config.yaml
n_experts: 24
activation: "swiglu"
routed_scale: 1.0
Below are experts of layer 4 (counted from 0) of a mixture-of-experts language model. Rows are named router (the router's row for the expert), gate (a neuron's input weights, with its number), up (a neuron's input weights, with its number), down (a neuron's output weights, with its number) and show model dimensions 0-127. Each number is 200 + 20 x the weight over its row's rms, rounded and kept within 0 to 999.
After each expert's rows: a language model's description of what the expert responds to; "gets" lists some tokens that make up at least twice as much of what it gets as of all text. This comes from a sample of Wikipedia text that the model never trained on. Tokens count by the router's weight.

# expert 6
router,206,199,211,213,201,192,212,222,193,214,212,203,175,188,178,189,221,230,178,175,218,215,186,212,161,218,160,225,216,165,183,221,193,223,222,192,231,220,210,213,216,185,228,172,188,180,207,229,183,208,226,207,232,153,198,172,212,204,176,181,201,214,216,182,222,171,174,205,228,221,203,227,249,208,178,191,198,218,187,192,214,207,187,176,204,204,256,198,222,209,175,215,211,189,174,228,185,214,196,189,194,197,207,232,175,216,177,194,196,181,206,191,229,235,220,183,200,171,202,182,186,198,230,232,196,198,216,226
gate7,164,243,200,196,212,212,230,181,199,206,212,190,174,160,198,179,228,221,190,164,192,191,163,203,149,235,183,164,208,195,207,189,173,207,202,180,213,198,185,179,209,174,182,182,219,198,243,235,216,195,206,200,228,189,190,191,224,212,195,158,204,208,210,229,194,179,206,197,204,207,218,168,220,227,198,222,196,186,217,189,207,198,176,186,212,167,238,232,229,191,183,174,210,178,211,210,193,185,231,207,212,181,192,211,189,185,149,182,214,218,196,171,228,205,216,201,188,179,171,180,222,199,211,194,199,219,199,203
up7,211,210,180,208,182,183,179,220,183,202,199,233,186,190,223,169,191,221,186,211,210,175,192,182,200,189,204,193,205,196,193,185,214,210,165,180,227,183,239,156,213,162,204,211,195,167,226,196,211,191,236,183,182,200,195,205,215,173,210,168,210,209,200,231,188,202,177,234,198,219,192,248,232,252,190,201,201,197,200,148,207,156,215,201,191,226,211,190,182,192,227,220,153,185,201,195,166,179,218,176,221,194,176,216,207,183,192,174,209,191,220,167,208,190,174,182,197,227,211,214,202,211,213,199,204,209,188,177
down7,210,199,206,215,224,189,223,229,207,211,199,221,218,247,172,219,218,170,206,154,212,167,217,163,185,217,199,206,209,199,202,198,176,186,212,191,188,191,154,177,186,200,198,212,196,198,213,205,246,194,178,185,188,204,192,212,197,197,221,169,191,205,172,204,245,210,184,194,213,181,194,204,166,199,173,196,177,167,165,191,180,160,195,204,230,185,211,225,183,234,207,213,197,209,211,201,212,203,164,197,192,243,197,174,194,185,156,221,229,213,192,160,194,211,201,198,241,226,208,193,224,203,203,218,214,211,230,207
Articles and determiners in running prose, chiefly a, the, an, this, his, her, often opening a noun phrase.
gets: " the", " a", " in", " an", " his", " The"

# expert 0
router,161,214,227,204,182,200,206,223,201,209,215,220,177,211,195,183,239,205,205,206,223,199,169,213,172,225,160,206,224,157,160,221,206,228,215,192,200,181,220,233,212,195,214,185,206,190,211,214,184,203,226,214,216,179,225,188,194,174,184,225,192,216,234,161,231,170,163,179,220,229,170,218,199,199,180,181,182,226,188,184,206,208,193,192,221,196,206,166,228,210,197,208,173,190,199,207,199,198,214,176,181,194,198,213,182,204,159,150,159,189,232,206,211,220,218,187,197,192,203,184,193,185,229,198,173,188,206,203
gate7,195,224,220,200,195,228,206,216,221,200,204,200,193,189,207,193,192,190,183,227,202,206,188,204,170,203,210,186,197,189,194,195,191,215,206,203,192,193,249,188,193,177,206,214,238,201,170,201,203,190,248,200,187,222,240,224,190,149,166,224,206,197,217,186,190,175,181,193,219,211,200,199,189,218,173,207,191,198,210,190,159,203,170,199,220,182,204,191,235,177,204,231,193,215,254,202,230,222,211,220,191,181,227,258,167,198,198,207,185,200,206,231,216,220,204,168,196,198,199,232,207,203,199,158,184,160,219,166
up7,210,193,206,225,192,186,191,201,199,209,199,178,158,181,184,213,206,206,192,173,234,204,215,192,178,198,244,214,221,228,203,187,257,179,204,214,197,187,207,184,200,245,223,248,171,185,215,185,209,201,185,182,188,192,187,219,190,240,237,207,158,193,190,175,203,206,222,184,218,214,214,213,208,219,192,174,241,228,191,194,195,232,196,182,194,185,203,220,186,181,197,220,204,190,185,175,211,181,202,215,214,181,187,205,185,176,149,200,196,235,207,214,195,185,229,188,219,198,234,202,210,201,210,154,199,179,179,232
down7,189,231,212,212,210,172,195,236,210,214,177,211,215,177,212,192,218,236,203,189,221,188,217,199,231,221,194,215,224,228,204,162,181,209,203,203,197,201,201,181,240,189,204,237,193,167,198,228,196,202,169,181,194,198,213,205,206,213,171,200,183,229,178,194,172,223,206,208,196,206,184,218,249,194,190,219,245,208,224,228,193,200,211,214,170,179,176,196,193,222,187,206,205,232,239,180,196,238,194,190,200,200,179,210,200,183,220,201,201,190,201,219,234,219,169,183,186,208,204,187,187,206,247,173,179,227,188,144
Numbers and quantity words like million, %, first, four, plus commas in lists and pronouns such as it, you.
gets: ",", " and", ")", "\"", " it", " or"

# expert 20
router,203,204,221,220,209,192,209,189,189,204,250,229,159,173,190,193,208,234,188,200,248,215,180,222,168,202,155,214,204,199,190,194,207,215,201,183,198,191,238,208,205,185,219,185,198,189,224,208,179,227,221,232,194,194,213,165,212,164,184,201,216,189,222,187,227,181,203,189,219,221,211,200,213,182,181,185,194,221,194,151,240,183,226,197,179,193,206,199,221,196,151,221,191,187,193,197,203,224,213,180,189,194,207,210,184,222,139,204,163,178,191,185,185,186,212,204,198,187,199,162,175,186,186,208,182,218,186,209
gate5,185,227,203,228,218,194,196,199,228,222,223,179,158,185,208,198,179,220,182,206,196,191,206,209,189,216,176,225,201,210,244,207,239,194,169,208,181,218,181,208,214,161,190,196,212,188,209,224,198,170,178,197,211,204,187,194,224,173,182,163,207,190,222,200,197,201,175,193,185,225,195,206,246,173,199,193,211,222,188,175,200,164,206,180,176,193,190,181,170,232,162,213,227,206,204,182,203,205,222,183,184,228,225,184,210,211,178,213,184,226,236,181,197,221,182,184,212,189,193,154,187,182,208,175,156,203,178,166
up5,187,149,220,203,199,202,176,197,205,186,193,243,237,217,204,148,179,183,227,239,197,221,182,230,215,217,216,164,191,196,178,192,187,210,215,205,212,204,199,215,164,225,188,192,209,182,194,203,190,191,187,180,179,181,236,202,193,212,198,187,178,245,182,202,187,222,216,221,214,180,205,189,184,215,210,231,194,179,199,219,190,216,222,216,215,202,221,199,241,203,230,181,177,231,174,202,225,187,163,227,210,192,193,220,186,181,214,215,225,188,203,203,232,222,209,211,224,218,198,218,203,217,207,230,234,183,204,244
down5,194,231,239,199,181,198,192,187,190,197,165,185,196,203,207,204,192,212,240,209,210,231,181,183,195,243,201,178,228,169,200,218,176,203,225,197,235,225,224,158,189,195,188,227,243,207,173,200,231,159,203,208,216,182,200,183,215,193,217,185,212,223,201,212,220,204,211,207,216,196,210,210,202,206,210,249,216,231,189,202,213,207,203,222,198,219,216,179,184,173,198,202,192,222,197,192,198,231,181,183,213,202,188,213,186,210,175,165,209,228,238,186,166,240,221,196,235,200,223,185,213,192,180,195,231,204,224,159
Word-final pieces and nouns in stat tables, infoboxes and headings, like Seasons, Points, goal, Total, History.
gets: "s", "ed", ")", " and", "ing", " Total"

# expert 8
router,184,206,249,194,207,173,190,235,168,177,227,227,189,197,179,180,225,210,199,167,222,209,175,213,167,203,167,205,232,209,185,209,226,211,223,184,199,212,209,201,206,189,199,194,204,172,212,221,174,217,195,209,189,203,204,166,216,178,189,226,211,203,203,190,217,191,211,216,222,204,173,195,201,176,201,199,215,215,187,164,209,204,235,177,217,213,200,167,213,185,177,204,202,203,203,211,174,212,204,159,149,187,216,217,184,232,207,171,168,188,226,187,209,231,198,167,180,213,174,172,171,186,197,215,162,193,222,240
gate7,194,157,211,189,230,210,151,247,191,190,200,210,210,226,171,225,194,198,224,165,233,203,204,204,161,188,171,153,179,207,196,216,222,188,180,165,201,204,215,229,229,181,185,197,197,196,224,199,183,193,182,212,187,192,178,193,213,215,189,198,174,212,203,215,191,206,188,230,202,189,197,229,206,183,220,192,188,208,226,178,207,194,235,185,214,177,210,211,176,165,247,194,209,223,203,188,154,211,205,179,215,202,183,219,180,218,191,183,180,193,189,180,198,185,187,195,198,191,213,197,214,167,158,161,220,196,232,193
up7,186,198,205,200,226,178,200,198,248,248,192,199,212,186,240,209,195,216,227,193,210,189,206,192,200,169,187,186,189,218,223,225,228,176,200,188,227,178,184,174,183,194,183,202,172,226,182,222,181,229,164,242,194,192,206,174,213,222,197,226,234,181,235,206,192,253,203,183,213,214,214,174,202,200,182,177,174,178,191,211,209,219,218,194,216,194,192,168,209,193,161,168,190,214,167,174,197,214,197,212,175,218,191,163,217,193,203,217,195,209,191,223,212,236,205,198,191,185,171,212,202,213,233,178,196,185,227,200
down7,195,230,189,221,209,178,221,192,230,198,189,204,216,196,195,184,220,182,174,205,194,189,206,185,171,200,168,197,211,190,241,202,173,214,222,204,206,153,218,192,236,181,192,187,205,168,179,212,208,179,213,199,188,199,209,235,179,176,192,202,227,215,215,245,186,184,173,214,183,187,182,226,194,230,195,234,217,191,219,186,169,171,194,229,189,179,201,217,217,204,209,232,174,179,223,183,188,198,192,138,200,194,192,189,209,227,220,211,213,182,192,177,126,194,184,213,200,184,226,206,211,189,210,186,193,214,213,198
Line breaks, especially paragraph and section breaks after headings, plus opening quotes and parentheses such as ( or ".
gets: "\n", " \"", " (", "==", " ==", "==="

# expert 14
router,207,200,234,217,218,167,196,203,200,198,240,219,192,203,168,182,207,209,188,195,217,225,184,219,162,218,177,218,229,204,200,221,214,214,220,205,203,204,210,237,205,184,218,187,193,187,218,222,168,216,234,206,210,165,218,159,194,207,193,202,214,215,223,170,234,178,192,195,218,231,221,219,206,192,156,171,202,232,222,153,225,201,197,181,213,224,195,184,223,196,148,208,201,166,208,205,194,201,205,190,182,212,215,205,187,221,164,179,177,177,223,157,164,195,219,185,186,196,188,184,184,200,206,210,189,190,206,215
gate5,189,152,204,205,211,219,197,179,204,174,181,190,211,179,226,149,180,185,172,217,175,192,191,197,189,218,164,228,196,215,206,244,202,205,173,168,167,171,225,211,192,180,203,213,195,164,182,216,171,172,227,206,193,199,220,182,197,188,190,214,219,231,197,190,209,169,208,210,230,175,211,202,203,217,180,159,212,191,212,185,191,209,206,196,209,215,228,204,152,201,167,207,174,207,203,168,187,187,183,202,188,213,201,168,242,182,191,184,212,201,177,202,175,205,221,174,180,184,203,171,201,186,206,179,162,225,215,199
up5,183,242,186,201,171,187,243,205,181,205,195,200,186,217,201,195,225,201,208,204,184,203,216,202,206,208,218,173,191,193,186,202,207,199,185,181,185,251,194,193,205,199,208,159,264,172,236,216,209,231,189,218,228,195,202,215,212,213,156,232,205,185,215,178,202,188,236,238,191,187,223,195,186,176,213,188,175,197,179,191,165,186,180,208,153,188,190,184,182,197,200,208,216,206,208,212,224,199,174,188,210,204,156,221,187,174,197,200,218,198,209,217,236,171,179,200,221,206,213,250,177,208,171,205,200,190,206,198
down5,183,188,188,197,215,159,202,203,214,224,236,225,199,184,188,205,266,187,214,203,189,174,170,171,217,214,215,245,181,229,216,195,203,216,197,212,188,213,190,181,211,190,170,197,162,169,200,241,213,211,208,199,203,200,217,194,233,202,206,178,213,178,202,195,232,209,186,187,201,216,173,165,204,207,199,233,173,191,191,204,193,207,205,208,230,192,217,223,221,184,160,187,245,187,199,179,212,195,219,220,212,199,231,220,186,150,191,238,189,210,183,213,175,188,207,224,171,206,179,180,196,190,197,199,228,216,219,188
Pipe cells in table header rows, list-item dashes, and words like such, other, early, The at line starts.
gets: "|", "-", " |", " the", "The", "==="

# expert 9
router,211,224,235,234,198,211,208,187,165,197,212,222,188,220,176,195,205,240,202,210,225,220,169,221,194,183,170,212,211,199,217,199,205,204,196,192,208,203,206,233,207,184,198,190,181,208,174,225,179,201,219,224,204,201,217,184,202,199,174,181,192,168,239,165,222,202,204,213,224,224,216,202,227,182,173,192,185,222,205,171,234,208,219,217,187,226,196,165,222,209,161,256,186,177,189,198,203,186,196,194,164,203,211,247,173,195,177,185,178,170,192,199,165,205,197,181,198,205,204,160,182,199,223,200,169,226,204,179
gate5,234,190,217,227,191,187,202,216,174,190,186,196,191,230,193,210,219,243,216,204,202,201,215,185,214,212,189,188,202,191,194,197,228,212,183,214,240,202,217,229,185,233,205,211,215,234,174,193,194,224,221,227,190,178,214,191,222,196,183,230,158,184,222,185,203,204,208,213,219,202,200,181,179,168,175,190,194,222,181,190,212,196,200,200,172,191,182,141,189,193,214,217,189,210,194,211,166,180,241,179,199,162,168,237,218,147,203,222,199,214,174,181,225,217,189,176,237,215,204,193,165,191,208,216,192,224,201,199
up5,180,200,185,178,241,219,187,188,213,185,196,206,216,189,204,190,158,169,189,196,179,220,189,205,178,168,202,200,220,194,214,206,183,194,214,193,192,181,183,187,211,170,195,185,193,140,219,210,192,169,190,185,198,215,175,191,187,184,203,195,216,192,205,195,171,201,168,178,191,192,227,235,209,211,217,190,214,180,216,200,197,203,220,204,210,222,206,244,206,188,208,190,230,183,167,208,187,212,178,196,209,237,242,181,193,244,206,168,156,240,225,209,204,170,194,234,174,197,213,205,246,179,224,178,195,181,218,215
down5,237,198,252,205,198,201,197,195,191,226,200,174,215,168,163,224,187,214,181,185,206,210,224,140,194,163,191,182,210,148,188,223,205,176,210,213,197,209,207,215,183,179,254,228,228,189,199,192,191,189,216,185,198,199,197,168,191,174,177,201,222,201,245,189,222,192,201,206,197,186,180,192,207,188,201,191,208,181,182,199,152,203,204,195,222,207,205,176,212,164,180,181,186,193,214,210,187,205,196,197,189,178,234,251,218,208,203,191,192,173,220,183,182,186,215,204,211,185,197,206,231,208,203,202,185,197,192,244
Digits, decimals, closing parentheses and pipes inside numeric tables like climate and statistics grids, plus Arabic and Cyrillic script bytes.
gets: " |", " 0", "re", "e", ";", "N"

# expert 1
router,201,210,249,241,232,190,229,206,182,190,234,205,192,171,178,169,211,228,182,181,218,242,176,208,191,213,196,239,205,179,195,232,198,218,198,180,226,230,210,172,203,186,219,201,206,189,202,213,177,220,233,248,186,208,191,177,197,189,210,181,227,219,211,204,214,195,206,178,223,235,205,215,224,182,187,207,211,219,214,174,223,207,222,187,214,225,190,189,206,182,156,191,199,182,187,197,192,212,198,178,186,192,216,194,166,214,201,194,196,165,193,172,177,180,199,178,207,186,217,167,176,165,205,226,182,211,209,238
gate0,172,200,239,196,200,215,194,198,170,240,178,187,182,204,176,158,194,194,207,147,215,197,247,197,182,209,223,199,197,185,222,193,229,199,200,186,203,196,221,204,210,201,203,218,188,190,200,172,210,254,215,227,164,199,207,211,207,178,201,186,229,234,199,202,215,226,195,210,215,182,192,220,213,163,169,254,225,191,177,181,178,226,220,186,217,230,186,172,209,211,188,210,233,216,208,194,204,184,181,187,204,180,228,175,194,205,198,182,194,163,202,189,171,173,196,201,234,188,199,174,191,190,225,217,179,204,198,203
up0,184,206,179,210,194,198,202,220,203,217,208,201,236,203,195,230,222,176,182,209,157,197,197,218,221,200,196,243,204,182,193,194,227,189,205,177,213,218,246,189,205,222,204,186,202,201,245,206,240,185,197,185,214,201,201,149,180,198,221,195,207,186,206,215,196,182,168,209,186,198,217,177,203,192,183,237,190,202,189,196,202,150,228,193,179,220,185,212,179,223,235,223,195,189,179,183,197,201,213,232,185,221,216,219,188,170,182,213,224,212,209,229,241,204,172,212,205,168,222,203,213,189,161,222,245,178,223,185
down0,228,218,196,193,190,226,188,186,174,180,203,199,215,148,206,212,191,207,201,196,193,200,234,219,193,220,214,189,170,217,172,183,153,220,222,221,152,208,196,194,182,189,199,188,176,202,213,221,198,166,216,196,195,181,194,204,186,219,191,201,221,186,217,207,246,217,213,208,210,216,205,230,202,247,203,177,199,239,204,208,183,191,208,228,182,178,218,184,216,183,195,172,206,237,214,235,164,188,188,187,196,204,211,211,183,198,234,192,178,167,175,210,174,209,196,150,180,227,211,189,196,176,213,188,172,217,210,168
Four-digit years and year endings in sports tables and biographies, such as 2024, 2016, 19'77', plus table pipes and of, the, by.
gets: " of", ":", ".", " |", " the", "="

# expert 16
router,188,181,219,197,202,221,178,218,180,191,211,182,193,181,175,205,222,198,188,174,243,221,159,207,193,207,193,216,221,179,175,221,188,197,197,171,217,244,253,194,201,206,227,156,209,206,181,226,164,208,203,222,215,179,211,183,222,199,180,206,204,220,218,215,225,215,196,201,228,232,188,185,233,210,213,194,201,197,195,168,209,236,195,191,218,217,225,177,195,184,194,210,185,193,179,224,173,199,190,199,166,193,213,229,160,212,216,206,183,168,212,201,212,215,231,199,188,177,233,173,177,165,211,208,164,212,219,204
gate7,183,200,199,209,179,178,201,201,179,194,203,181,221,173,194,183,239,215,209,221,189,195,173,204,184,213,215,172,240,177,202,179,199,213,206,228,173,215,195,190,173,221,208,217,192,173,176,200,177,213,206,190,195,181,224,174,168,216,187,202,186,210,215,196,196,194,197,206,192,223,166,184,169,228,216,190,215,216,208,224,206,194,215,231,185,195,230,194,206,153,174,196,203,175,159,217,220,200,196,239,181,212,183,248,182,228,249,216,204,215,194,218,237,210,228,167,181,187,168,213,185,190,211,196,204,186,250,202
up7,229,185,167,205,163,197,179,210,198,200,184,200,207,166,192,180,198,216,217,224,155,221,208,201,176,200,233,214,223,211,176,263,178,231,206,215,200,206,190,164,176,213,222,183,230,192,200,175,218,183,224,226,222,161,234,209,216,194,224,228,199,201,234,193,179,179,193,247,187,197,206,171,180,191,211,202,210,221,170,199,216,203,202,205,190,226,221,198,206,201,170,215,207,216,161,205,207,193,175,201,182,224,193,225,182,153,178,201,169,212,214,208,213,201,187,227,213,192,179,194,174,196,204,189,198,188,196,195
down7,208,176,220,212,214,181,181,204,178,204,206,214,242,189,212,186,191,196,175,204,148,191,174,224,173,169,212,188,209,202,203,160,191,219,203,205,232,191,213,197,216,211,183,214,167,192,213,202,184,191,192,161,203,233,219,198,155,191,184,221,197,235,152,225,211,202,215,220,169,207,192,210,165,205,227,190,212,203,195,220,182,223,194,178,196,194,229,207,208,198,197,189,224,178,189,197,233,195,211,219,177,176,179,131,196,193,199,226,218,224,198,194,210,179,198,220,165,180,205,207,214,194,239,224,196,194,214,213
Pipe separators ending cells in score and stats tables after a name or score, plus sentence-final periods.
gets: " |", ".", ";", "|", "ed", " ("

# expert 22
router,197,197,237,199,189,213,189,213,196,210,202,184,204,170,174,173,221,222,187,176,225,223,180,229,200,197,166,230,230,187,182,209,192,199,210,175,246,222,200,195,237,172,194,172,204,184,187,228,171,199,204,192,235,192,202,184,193,203,181,207,211,216,217,204,226,181,198,210,226,236,173,188,219,222,173,213,193,213,190,186,222,200,191,173,205,226,226,170,212,188,181,215,194,184,172,225,179,211,183,178,192,193,203,216,178,223,192,188,190,172,209,229,230,219,241,188,180,185,182,177,177,194,238,231,178,178,231,233
gate4,218,191,201,175,196,194,216,200,198,244,199,170,176,203,189,190,211,211,219,207,239,196,226,208,212,218,182,224,196,190,173,232,193,164,208,210,163,230,205,190,227,213,194,202,243,189,170,208,178,217,184,188,204,209,217,184,221,230,182,222,209,170,198,223,203,193,230,159,176,195,216,195,213,236,221,200,203,206,201,182,215,183,213,190,162,243,155,179,191,201,213,222,182,202,177,190,158,201,211,181,233,209,211,225,216,207,232,211,194,205,160,204,199,226,201,233,228,191,233,200,213,195,217,221,193,190,178,214
up4,178,212,225,181,226,203,203,222,205,188,221,237,203,177,209,214,212,221,198,209,193,194,189,222,212,194,212,200,177,213,207,199,215,166,222,167,178,215,214,184,196,180,156,205,213,193,210,240,190,169,181,176,169,193,216,240,198,199,232,198,180,177,234,202,215,188,202,177,206,180,196,217,204,204,206,192,228,188,231,217,195,194,171,208,221,226,186,214,235,183,169,200,194,194,191,177,210,209,197,228,209,202,210,223,197,216,192,218,182,163,217,180,206,195,178,255,210,256,205,243,219,198,237,188,161,205,210,216
down4,210,201,189,247,189,180,202,232,179,201,187,232,180,183,207,178,219,197,228,183,207,182,200,209,171,147,184,177,178,186,184,219,222,220,201,203,217,190,204,211,242,182,194,217,186,199,200,184,187,211,199,231,228,191,193,154,213,234,198,206,212,227,180,187,237,213,181,207,208,186,212,201,226,211,214,204,216,168,220,221,223,199,222,197,177,225,234,191,192,207,209,219,200,203,179,162,223,181,231,183,203,187,180,203,209,203,243,186,191,229,201,181,174,173,207,193,199,218,228,204,255,235,189,207,203,215,211,181
Verbs like was, is, became, had right after a subject name or pronoun, plus commas and and between clauses.
gets: ",", " was", " is", " as", " and", " be"

# expert 15
router,181,212,236,201,204,200,221,197,194,183,221,230,208,189,184,178,214,221,184,209,231,219,185,219,180,222,155,228,222,171,191,212,184,197,224,153,207,186,227,216,244,207,209,189,196,197,229,230,183,229,214,224,198,199,203,190,189,162,199,200,220,197,213,176,213,187,174,209,217,208,179,216,221,186,171,194,193,229,197,197,211,195,219,199,194,193,203,189,215,182,183,176,200,213,201,224,200,240,197,140,194,146,212,203,183,226,161,189,182,191,180,215,227,222,219,186,186,185,199,157,191,193,206,222,177,186,220,216
gate5,170,226,223,198,185,199,210,192,213,226,214,243,169,201,183,171,192,203,221,171,205,179,161,203,208,230,183,190,193,162,164,224,212,219,193,175,213,226,222,235,207,179,222,199,174,195,261,211,184,182,184,208,217,225,232,184,175,179,198,212,215,193,206,191,213,225,182,203,205,195,191,233,180,206,198,216,190,228,179,225,206,190,219,202,176,197,187,199,199,193,206,200,211,250,231,198,238,196,217,196,239,175,200,198,207,203,215,218,195,204,171,195,179,214,214,235,203,175,213,163,194,224,178,220,184,204,202,220
up5,196,202,217,186,205,201,193,201,248,222,215,190,173,204,174,181,214,205,189,227,221,224,204,181,164,199,196,191,172,187,203,207,189,223,195,212,178,162,205,190,195,193,218,231,199,225,208,192,203,191,207,171,214,172,214,199,234,189,185,195,185,171,225,196,176,209,211,222,202,176,224,191,222,182,186,217,188,200,169,163,234,189,196,182,180,212,232,195,188,217,174,161,210,190,199,180,258,174,189,220,208,182,180,188,200,182,216,183,200,213,258,208,201,223,196,204,171,146,186,227,197,189,181,210,215,223,166,204
down5,191,209,201,216,199,206,189,211,231,194,227,168,226,192,220,209,170,258,192,222,213,186,235,203,206,186,158,201,173,182,174,199,228,219,237,204,199,226,225,189,232,202,217,182,178,230,212,200,155,210,167,194,192,224,200,189,175,225,201,196,170,189,234,190,188,242,189,191,192,185,202,201,183,224,183,187,226,204,197,183,204,184,238,217,187,211,171,209,227,216,239,208,199,176,220,207,192,218,189,173,195,234,198,192,194,175,187,183,168,187,224,205,194,214,192,237,190,182,174,204,215,183,197,221,212,228,191,193
Suffixes closing English words in prose, such as -ed, -ing, -s, -ly, -ally, plus words like to, that, such, known, announced.
gets: "ed", "ing", "s", " to", "ly", " of"

# expert 19
router,209,209,244,190,238,192,230,212,149,185,203,229,190,230,166,179,213,205,194,202,201,227,165,218,192,199,190,218,234,166,203,212,223,197,194,209,207,216,216,201,201,192,207,199,188,190,205,232,195,171,226,210,202,197,208,179,210,203,179,181,178,193,217,181,225,197,170,210,237,220,230,209,223,191,170,201,210,231,218,188,207,190,187,209,192,192,202,171,224,194,150,227,184,170,181,213,176,197,227,180,171,180,232,226,166,226,210,179,188,183,215,180,187,184,216,192,175,180,197,168,175,187,205,203,169,213,205,223
gate3,195,243,235,190,210,206,240,205,203,215,207,184,207,208,200,176,202,207,204,233,189,184,184,235,211,178,201,246,176,205,211,210,214,210,135,226,186,219,196,208,175,209,207,218,209,212,195,246,186,188,202,200,218,169,194,183,218,171,206,169,185,212,204,200,211,192,196,201,210,197,195,190,201,186,219,217,224,222,225,199,174,217,188,196,190,172,209,174,201,167,195,190,174,224,215,166,181,169,205,218,196,153,257,203,174,188,176,222,197,188,205,216,190,213,192,189,207,179,201,224,177,163,204,208,158,213,206,211
up3,156,226,198,200,198,196,186,192,195,188,224,180,217,215,243,212,228,231,191,215,178,190,182,256,200,203,233,210,179,198,174,184,224,230,190,179,181,217,208,204,166,232,205,261,212,229,194,230,192,201,203,177,212,198,185,181,209,182,213,209,193,201,199,199,177,195,189,196,198,200,201,219,215,195,169,186,244,180,200,182,189,198,230,194,181,152,216,213,177,179,212,176,190,221,213,176,203,182,206,186,179,186,243,231,195,201,185,202,197,197,197,223,209,215,200,225,168,174,206,166,203,184,187,218,211,212,201,235
down3,208,180,192,188,223,211,197,205,234,199,192,212,172,189,217,251,184,180,208,222,200,153,195,150,202,197,224,205,186,181,216,216,212,176,157,222,226,228,199,200,150,189,193,172,203,217,242,196,226,206,204,234,191,174,184,226,197,192,219,166,185,198,221,188,245,194,193,165,204,225,208,176,197,215,197,218,196,224,217,160,207,203,182,190,205,228,216,189,199,172,211,204,195,203,207,191,188,192,196,183,171,183,189,238,198,210,197,217,185,233,183,193,187,152,194,182,223,195,187,203,184,174,216,204,208,195,217,189
Periods after name initials (J.T., D.E.), letters in foreign names with diacritics like š, č, ș, and Saint abbreviations.
gets: "-", " S", "|", "y", "an", "n"

# expert 21
router,215,198,215,194,205,215,174,221,140,182,197,223,178,214,170,208,201,201,173,174,212,217,184,206,198,200,165,185,235,192,194,211,205,205,234,202,202,231,225,200,207,187,227,192,171,188,194,240,170,209,219,230,189,172,232,166,218,207,182,212,203,195,209,167,214,183,191,210,218,215,201,204,232,174,185,191,193,208,224,168,209,219,231,190,216,218,217,173,212,180,213,217,198,203,209,201,208,227,181,183,171,204,220,246,190,191,186,185,174,183,206,180,194,218,196,162,196,213,214,174,182,186,247,226,178,210,216,238
gate3,217,193,198,199,190,230,168,223,196,202,236,192,187,190,173,228,233,162,192,180,226,210,229,195,178,216,198,180,204,198,198,220,202,210,211,208,200,179,171,208,201,167,240,186,201,188,202,197,149,200,224,205,194,174,212,218,219,182,201,208,239,180,235,169,190,206,196,196,214,210,175,202,202,187,174,169,194,233,195,176,171,205,199,208,196,201,192,174,218,171,205,195,226,185,196,203,217,216,221,197,220,220,161,212,202,191,220,181,176,244,237,153,200,202,144,190,180,201,202,174,211,183,197,165,202,209,196,202
up3,222,238,196,178,212,221,186,196,190,183,198,207,191,201,176,214,197,182,186,201,176,213,193,195,169,209,192,212,184,189,235,215,179,200,189,201,210,170,190,203,192,181,243,229,180,208,225,209,164,188,198,204,208,167,185,209,246,220,207,198,202,215,215,180,205,191,200,165,205,192,190,204,219,183,224,198,180,209,180,180,179,195,215,178,207,195,237,165,201,202,189,210,181,166,195,206,249,187,224,172,206,197,180,186,233,226,187,195,137,225,220,195,209,221,163,162,190,207,192,184,200,151,208,157,206,190,197,219
down3,187,207,144,187,182,199,191,199,213,229,179,177,210,235,221,213,205,202,196,210,151,213,178,184,194,173,185,159,212,214,233,186,228,205,208,231,196,217,176,188,181,184,204,180,163,206,218,202,218,185,182,198,199,212,197,185,225,197,226,166,212,223,205,180,179,225,215,209,209,202,161,181,203,189,173,204,225,230,218,183,193,239,199,162,201,215,208,213,199,172,208,198,191,183,223,212,207,206,237,221,236,196,214,225,174,200,211,200,237,220,188,212,201,182,208,232,171,210,186,224,213,217,233,168,224,208,212,208
Bare spaces and word-initial pieces like re, cl, qu, p, tr starting lowercase words after the, a, and (reasserting, relationships).
gets: " ", " re", "-", " S", " p", " Re"